{
  "n_layer": 10,
  "n_experts": 192,
  "experts_per_token": 3,
  "d_expert": 112,
  "d_shared_expert": 256,
  "groups_per_token": 4,
  "init_std_router": 0.0148,
  "n_kv_head": 1,
  "positions": "rope",
  "init": "normal",
  "schedule": "wsd",
  "decay_fraction": 0.426,
  "train_tokens": 584600000,
  "dataset": "wikipedia_en"
}
Below are experts of layer 4 (counted from 0) of a mixture-of-experts language model. Rows are named router (the router's row for the expert), down (a neuron's output weights, with its number) and show model dimensions 280-319. Each number is 128 + 32 x the weight over its row's rms, rounded and kept within 0 to 255. Numbers have three digits each.
Before each expert's rows: a language model's description of what the expert responds to. This comes from a sample of Wikipedia text that the model never trained on.

# expert 55
It responds to: The word the after prepositions like of, in, to, especially before family, year, United or other proper names.
router:106094141167092157129149145148078111090119136150156197100103133130159080196122149127075144150091157099164157073125173172
down7:137153138150151081139103101124156181148141091135089145156160121155141122109047178160121140130176084153204038165095147104
down8:103144183158142112100121072069124078165099080143116121080123110107125177131116143128110091097145137122108179149117076150
down9:114127090154094077109120098155127130085149166171131100122102119209131097077131101088183157137170108168175103080095221102
down10:108081170134096106118148086104154135172126149164055108079152112181077099142137140078152074146137153093118180093104103114
down11:068147131130159101133098122114114136149089107142094187123148162175108103099170162107097052143129109083135145146157071157
down12:097170122079149127163076169134158097168153105108139084098103130137154068185132136069116164138062131130146075116143102087
down13:122071119092142198101104129137143117068121185105073154123128136135109087167059155156118147163108110072153102106055141117
down14:140073106134110127157109095096196184123097152169108130102133094153081136191088110150103105161100065130143142120105196162
down15:151103108075176173148154068198122132099132149110063134147154092114141138115051082113111115137142124118149096136117124169
down16:080106102115170143115097190096124134178121138109138185095174134122093097135124148119136091050122100131184117219152086108
down17:136119125112169094092090141138135104153116114133159131135139157165148161157174142084139131156117132135118091122123179130
down18:116109123125179141095110159123115068124071146198132172176041112125079081143112139122125099130168174108151174171136181075
down19:141169181171186167209141120147104149095112089172126141094083150131188070142111148085104122212086123092145101105062141124
down20:187109112144154169158077163071135176110171114111237164136178134122070143156122176169173083206113131112099105157151106206
down21:119108144129098104083112160140143063123186184134207070131049152082192126074131144141190133113092158158150156156146077109
down22:100125201109108131140145126111157146076145126156110088163113162098164098141137128106120086127054132124119119110153118152
down23:126159173175163172138138065141100112111151146163143148065103149158137105122146168131148122131173107110098160153063163080
down24:155085162095101113102129069112175124146120157116057109111113060099142098104119109093136110134137081064095079186145135151
down25:185084120220128123106144131145105216118122116119088146112124107085076133100125079151071133080099136077131096106123159075
down26:152130126111129122093174155140069101169130125117110167123190175087144124175180111076124145020102096108070134169103156151
down27:121157081131140145181163171053112126153211113102064070083092107162146166170198139146157076060145149106094154109157085162
down28:095135070125135146114073127143098139106182106173101137172149168138121122133130143103167178122134119151117053092112136133
down29:112097096173148124111147121165138075105162124148099157106121123144137105141074149118186184119074112163090113108101145108
down30:164133118137123138133125146167149146111156092099143149140145159060156099071079146128096134140090128115106144171162074166
down31:145116092128125137172160056129131139189105154075158122107122118149123135124096106131068110056112212144133080134122105159
down32:131108130158110133119165064085122104050155095086124150094151136155104152146042123186109115136124212091145122139095104130
down33:156183139108144152094105104114104088098116120070126142100124136111135157154095144093121138144155173145093119108189159142
down34:142101174080114125244160121180098163132086071084098152183139162139121115135119134171146166105153144094129084156139129116
down35:105101148097132171093144158146119097113094109102144089088102114130149153124120104132145130126093115132133144161139151133
down36:080076115161133166186096139089145094162146090131151065170176106158105072168088109173162110129112171130064125111100132152
down37:106062124105137108083101166073140119186174122174173128130152089107104060105104121163063133123092135115170160088169175125
down38:111152121162170137092118138124141173113136129112130177097101124132145146110126119171149134142109118067125171205130110083
down39:107178125115149077131121085107156131204119130102091133120178155093117095148187107128108173188160065092072146106081145143
down40:092138127144116076152139195129155095060160152162079097123128129173090123072071121116079118136124149189172119078137129136
down41:095149088137113127128124154151130107165086125091149119175112130138183144140092176102153156184088128119112103087201141100
down42:169079151089113145183164132036094142142159147114093113123137092167112109176202157162121163157080120083163091108098083101
down43:112166129123148120145141102181113177127117148128127113152119179129095092138128129116122077124163126127149142135129112143
down44:139158073124119135085148129118103125142125103141181173060144135149156147090176148137114064165115131116158165178144089126
down45:168114095144075118156070140159180116151112092133142078079132118128150181107176146095118156115159112089112125111126105080
down46:111199138106099154174135168083174105107093151165165162153157119114130148146123255082127152174109172196157120111121106117
down47:141154102149065133170144164131129114096142085128124107118169169156146122118070136154123194117114088198117109183132117107
down48:180075107156160086187164129178165128126162078071134144152202085105104139076100078151110122089100129136102124125108124163
down49:162133108180097126109124133102172121114112103138152177123097138025176052090112087136158070168057140144094157093103161106
down50:133140089138166099147081150202180158110119125139104162099090114138095121157126135181153156166057037126120157111192137081
down51:091131089157136127151105124128113131128125094162018101124143071150125048188108163156122134128106098164151176158167114162
down52:106098079141191139143171083148131125152102171123142059161176200160193124147137163079070121046152152188109136060111109198
down53:118133074128104083111163133166086183101124107170113061159142083101086120149111075178187165158192144079130131081128126141

# expert 37
It responds to: Word-piece continuations and punctuation inside technical text, such as degree signs in coordinates, decimal points, and endings like eys, lap, eather.
router:127090166161079170145086172156094108099135115182099173072107085162159108175143158175116148170104161090156188060127137177
down0:165192146123148139160135100163154101139155129114112154139170154156116131162186108187123104096137149102150173134159074121
down1:126131125136130128118094133107079085092140096102143123109138164058109123102115103125200124168167133120192094133092145124
down2:161097142098144112152119094149165161105150087118121143116119133058082131110140126068102139148079071122134081090099135136
down3:118122146151175165152111122090071097172100150124132139111047162062200152077118117091125147159201137105146158191151134131
down4:125107156116115178159144117191079091143083126154151140085087152092114100120178156153114079118146115166101129142108133100
down5:125056160150110141106092178120160134121126126168184170133176088114144203142116134142133123096134188144124128177112119125
down6:123161135141108129158169122149116136117204091146134172211103117116094131147133077123193099137138136108162136114097122128
down7:102055076060212137165134125177170119077174133129109078100124095138121151164134165126116142135180083136142114167154114153
down8:120201143097094108135116186141183132152075146124118104163122085115146178125125120126186162142165125067150136174115174107
down9:088145112173175124082161136139071101126144088143150127105155116052129118149139127140197117167134086158116136122103136155
down10:149067173078198089109132126138119136110161132120130177144108149107116176126188095164153113136154160130141081125193115107
down11:129083096157185141156142129144149113140100198110145098155175133147155123126130175117198157101122128173205176166146150173
down12:103129118130133074218094112167179092111186152124156160131171126106125114095180094131094151114133093139107126192167122134
down13:112113118154143134132109129170140105167131142129141116092096142221145104100167127040106111142152172113145103111163067166
down14:178106070083155099130113117120226074110164108190104121118073169147108148154123190140102135113165102122089118056153160112
down15:099139127119055100134139095077131138098128124106033183127145128053173160149171110169136097118115173103096139162115119182
down16:095113098116130141118093107133181130079130153116152053116158181126130063154171095208064157182118153165131045093131113113
down17:102147086163156085175117142090119071169143073110064145063080105122150119089138119118125101072104152122075090105101131124
down18:161150175168172134136156158147108197169147141111155119156146153106124089149157123121122118055202119133165084144138147082
down19:140118140154132140165164125141122080134141147094139082110080132169149191144155120147117101190118110146149153146124088107
down20:109103108126117169146123127143163176067124087121172117182145140097056092158078178166117124137103117102088150120157122101
down21:147054129097151133123126155112168094129127153147122070141103176131172217134093136135081142132131105121183109120157172114
down22:140131136144112080095166105150129138111126143144073131102120059131161133122093093138202127110143167104127137146102166160
down23:124140125094149168060132231145134084115191138177164181142198138078101115118075088159167106148104151122188079087151155102
down24:196120152157121110102137096107149191058136152174100167089129178092132098122149206147091120144141123093121121100128184072
down25:109126109137143027100120131148051152105087140164131124180121089148160125174171108134116162078168090148155132146120139129
down26:135147182135082174105118147125135133116141149180129162146141126106165125146172072126185132118126127116124101048111169081
down27:154127192098064141134184129021138125105179112131146105071066091107111208154094146148088149053150125119163067129136088165
down28:084115086105069108142145145052149116067136070157133172183104154156085098176156132109148131140100058149136156139138141126
down29:169128143065102185149124150109177118119175124134138163101119107092137163199078117153165053132156118143105113093121135161
down30:127166136166116142178143157137075167155150141094105132094126103108127123127126088146096177235099101120133094110104139217
down31:132196080092086129145183091166111144127160164190082154093116145147135115170137088088112175047106106134177124135135143136
down32:133158153119155172126150184136125076112125192136091107126168127157061151135101104126119094080165163144142128120147169123
down33:093110126121176157142083115087051141153165137099083124128060168123137134197147086097139126112133111101157095161050120130
down34:096147144144115082119155093104116063174129145153164169184173105117068089135171138105165093193121137142047113118059134087
down35:146138101132098109101103091111143130147145120157076196161134114152140101158121067200129160087145162143170142176146140120
down36:137144090163141116154111151186096182095151087126107158089100164086124111135093121089107118170099078115094084152107102103
down37:087134144141115152127156120078044066160109154122099118162162188084135055143149149084134145113164154077149113150172142092
down38:109154162101149151134117126129076104153111077115054175152078144158118127154165097118104171075101100092201183118167130068
down39:140153111180128140097127120124140138078171153173067127094190116153171077153090071137131103113127114154148190063142112140
down40:106129126091136153118047166116151159129119095140082099089096133121158101144163161134101107098121126146093126073126146117
down41:199143088151111096145095149120154173176130139180095189100090159130159158166115169182130118140152141155146087124107137135
down42:103165165105166116129193135102169099141080047123104112179126180110157154114127143089111119146142161101135127100130156110
down43:104100102090104107120209134125134135121074138088139126174098136126069196088147127117102163093115130162199119119148121137
down44:176088100155189128210128163110101070146154178139142112140105149081135115062220109111131096110084112112104132152102097106
down45:146142105136151138206171104170099152153154089181085118179130070136105112111121136092089127255168131095144124173079076149
down46:117108117138057183129117147111173182118115151160142126119153091196172072163133129115166105156043082112156134102127096128

# expert 22
It responds to: Periods closing a sentence before a line break or heading, plus decimal points in numbers and coordinates, abbreviation dots, and ==heading== markers.
router:130100163173098136137108174166070124117091082142151158085099098165169102164141169168107159170085176094200163107109164148
down7:075115138095090086093070070037110125168191151164121167120215129154118133163087162104096150097139091085128166135117097117
down8:129069097138147083129157178110182116154137135109163095139101139082178154120133134113090140156096133140148167172133089138
down9:087197103136096141111172132101125151120150176181114144045071135168130119160162129197127176086127118134183125125173144134
down10:132164123126144152105128091113144075127112125126135144118147098115115114127075124115198138066095156155104123077090127125
down11:119151130175134131102164137124184071166084156114095198089143108119109173116185110130124134110156163108155105119156168110
down12:139080128112129143093119184081157126095115136070123098181158149131145108199165146109053149141129090098164127101157155108
down13:108106084128132143132092103100074186124094143130170097147152148134167140133121134132155115171145115141088141149087200181
down14:081160146123098171057099160103140180132185133119104176183161126152145114070164152141057140107150076144107125124121152107
down15:181129127100125146118111145113115040124110101160084107147149113114107115141099148133090073090168104110166141115099102105
down16:078111155129150135129077125117080176111140193155113168124148157132112146196178148105138168122170100169126111102120081098
down17:103129137159112069135152104154076131148124156121078166128097119080144132192117137145165131106168141141150166199133140126
down18:130137124116105147100130102129089089145162154143154152106090087139077082134085094078198101107073149125136137162103102160
down19:121107070115165130136162100112156099138144059142111166127115170083125163154131197156099145122134113096104149116143107128
down20:174108142095117139169143099095066128124174105128143112154172188128129181093123116084127188151141125084135182129192136140
down21:136079115145203155101160077176156151163133121097073133155156091160184127168114097126136126126095129159113149112121184075
down22:147154140095161135152054132142081148067112107137144128183186119108169084150103095180155092139184148180063094143149070123
down23:121065102132028143134148094137147209146109102164082159168167099166125158135096130094131143138140088117085080157106147119
down24:163129114102128168110121177060126095106145177092164091118151118141097111102122097117122114158082126088191113132116147197
down25:117203117107168083088160135222208074122049079165153128142136092172123101157154114142090111137131128176155104141118080160
down26:135117107050132158116094192157179121151107109102132139142106125160184142117117136137101114135119131111066174117088148083
down27:102053072050141115127131103116104164167147142155096133130129104111140056114105158129152152161114111105101168073136123123
down28:120111079144144187130097194157166132110114151158177062107155185084125128103092123088167073122139128148173169130056155150
down29:154060140124122078151136099167146155114117094097083128090152123120172076182095149137094188141133150164109102157070122116
down30:130107148080169123125136153144124110090110171089114181152142150176113099128085164203075091167117078090159142132132105165
down31:090126097132167164124127098121178085067207177122095143174133120178153153109096150121142126125155129123156136072165137121
down32:142131163129123146087163133174066102090134102114128156123106175074150186143163115149127089114162119141086166094135162161
down33:088172109126190140173132134098186125144128114107156130119081174141161177109150149070134083112128080143076136122135116124
down34:129132104092105096082114109131129088114162119101130157103157119156187108128114135091118171187103144142177040052104135131
down35:092164163106121108076129139138122118140134182106168135123149147105130128134202101086098113153126087117150144175162091137
down36:156150173082123111097164122117160150154149096092160169147126109147128120142127155164171083145161115104120185143092126136
down37:157077136078129169068165182112144167119081095102085096089128125160173127142116085090156133145121062133091144120148159077
down38:069174045143137128117090110084105129140162131175143189151229153106091124092181126066121151104171088158081172187138145122
down39:125159145144146105154150157173121118159094139094184161112119110133137134133138171215112122149166130086175133132123075166
down40:136104163112116096132116099154179116096099102135136112129099118103116123153112191130097133130131163125092162152156105061
down41:165093137131121137117133085160145120100057121142096124073107189153118100145123192170161112122123197092160100105147090186
down42:144171096140127083115121112154145110068161107059162079109118135142151149038158116123133150138081178183147097107132104170
down43:134163149123105048177117162117120149094163182130111136099091140134174137082175115160125161107165109184144124088174127140
down44:100114111129146127165197052126171097102116110102116116102135170100146202086074145154164073147118094117160113115110124138
down45:117129120145150052097127139142136176159134132085132104130109110044126068125196059107175104155100187140175106049082110161
down46:153126085120194176124121103154098079138139143159066178134143100131084144149136134084139082144117094137095137139120220167
down47:154146167123180130129135119171191121151135055125211183125089114105055091096142100163095173131110146167134142164124130053
down48:114159179153171090121146132071188152115140111092141121167084140121143104147186135140114093109096170130132136138164120094
down49:066105134121170115149068095176128098121144116145177140124089156090142110196107142149105145112100105140164132177177154126
down50:142121118097101164079101070112172094196139173165169160112187105176163097079162187161148113170150146172132100132139165151
down51:133120144163054105109112122142175110117159133155105074094129123124107057132139085155091158162105118131105116071149101128
down52:178057083164099142160099137110117087110125133162130141143082131167169134156119138143151129085145146117117097136098153129
down53:165193130140143145109193169131081113155116116165098158136113134114104072175106065176041195148135121053143143122146098095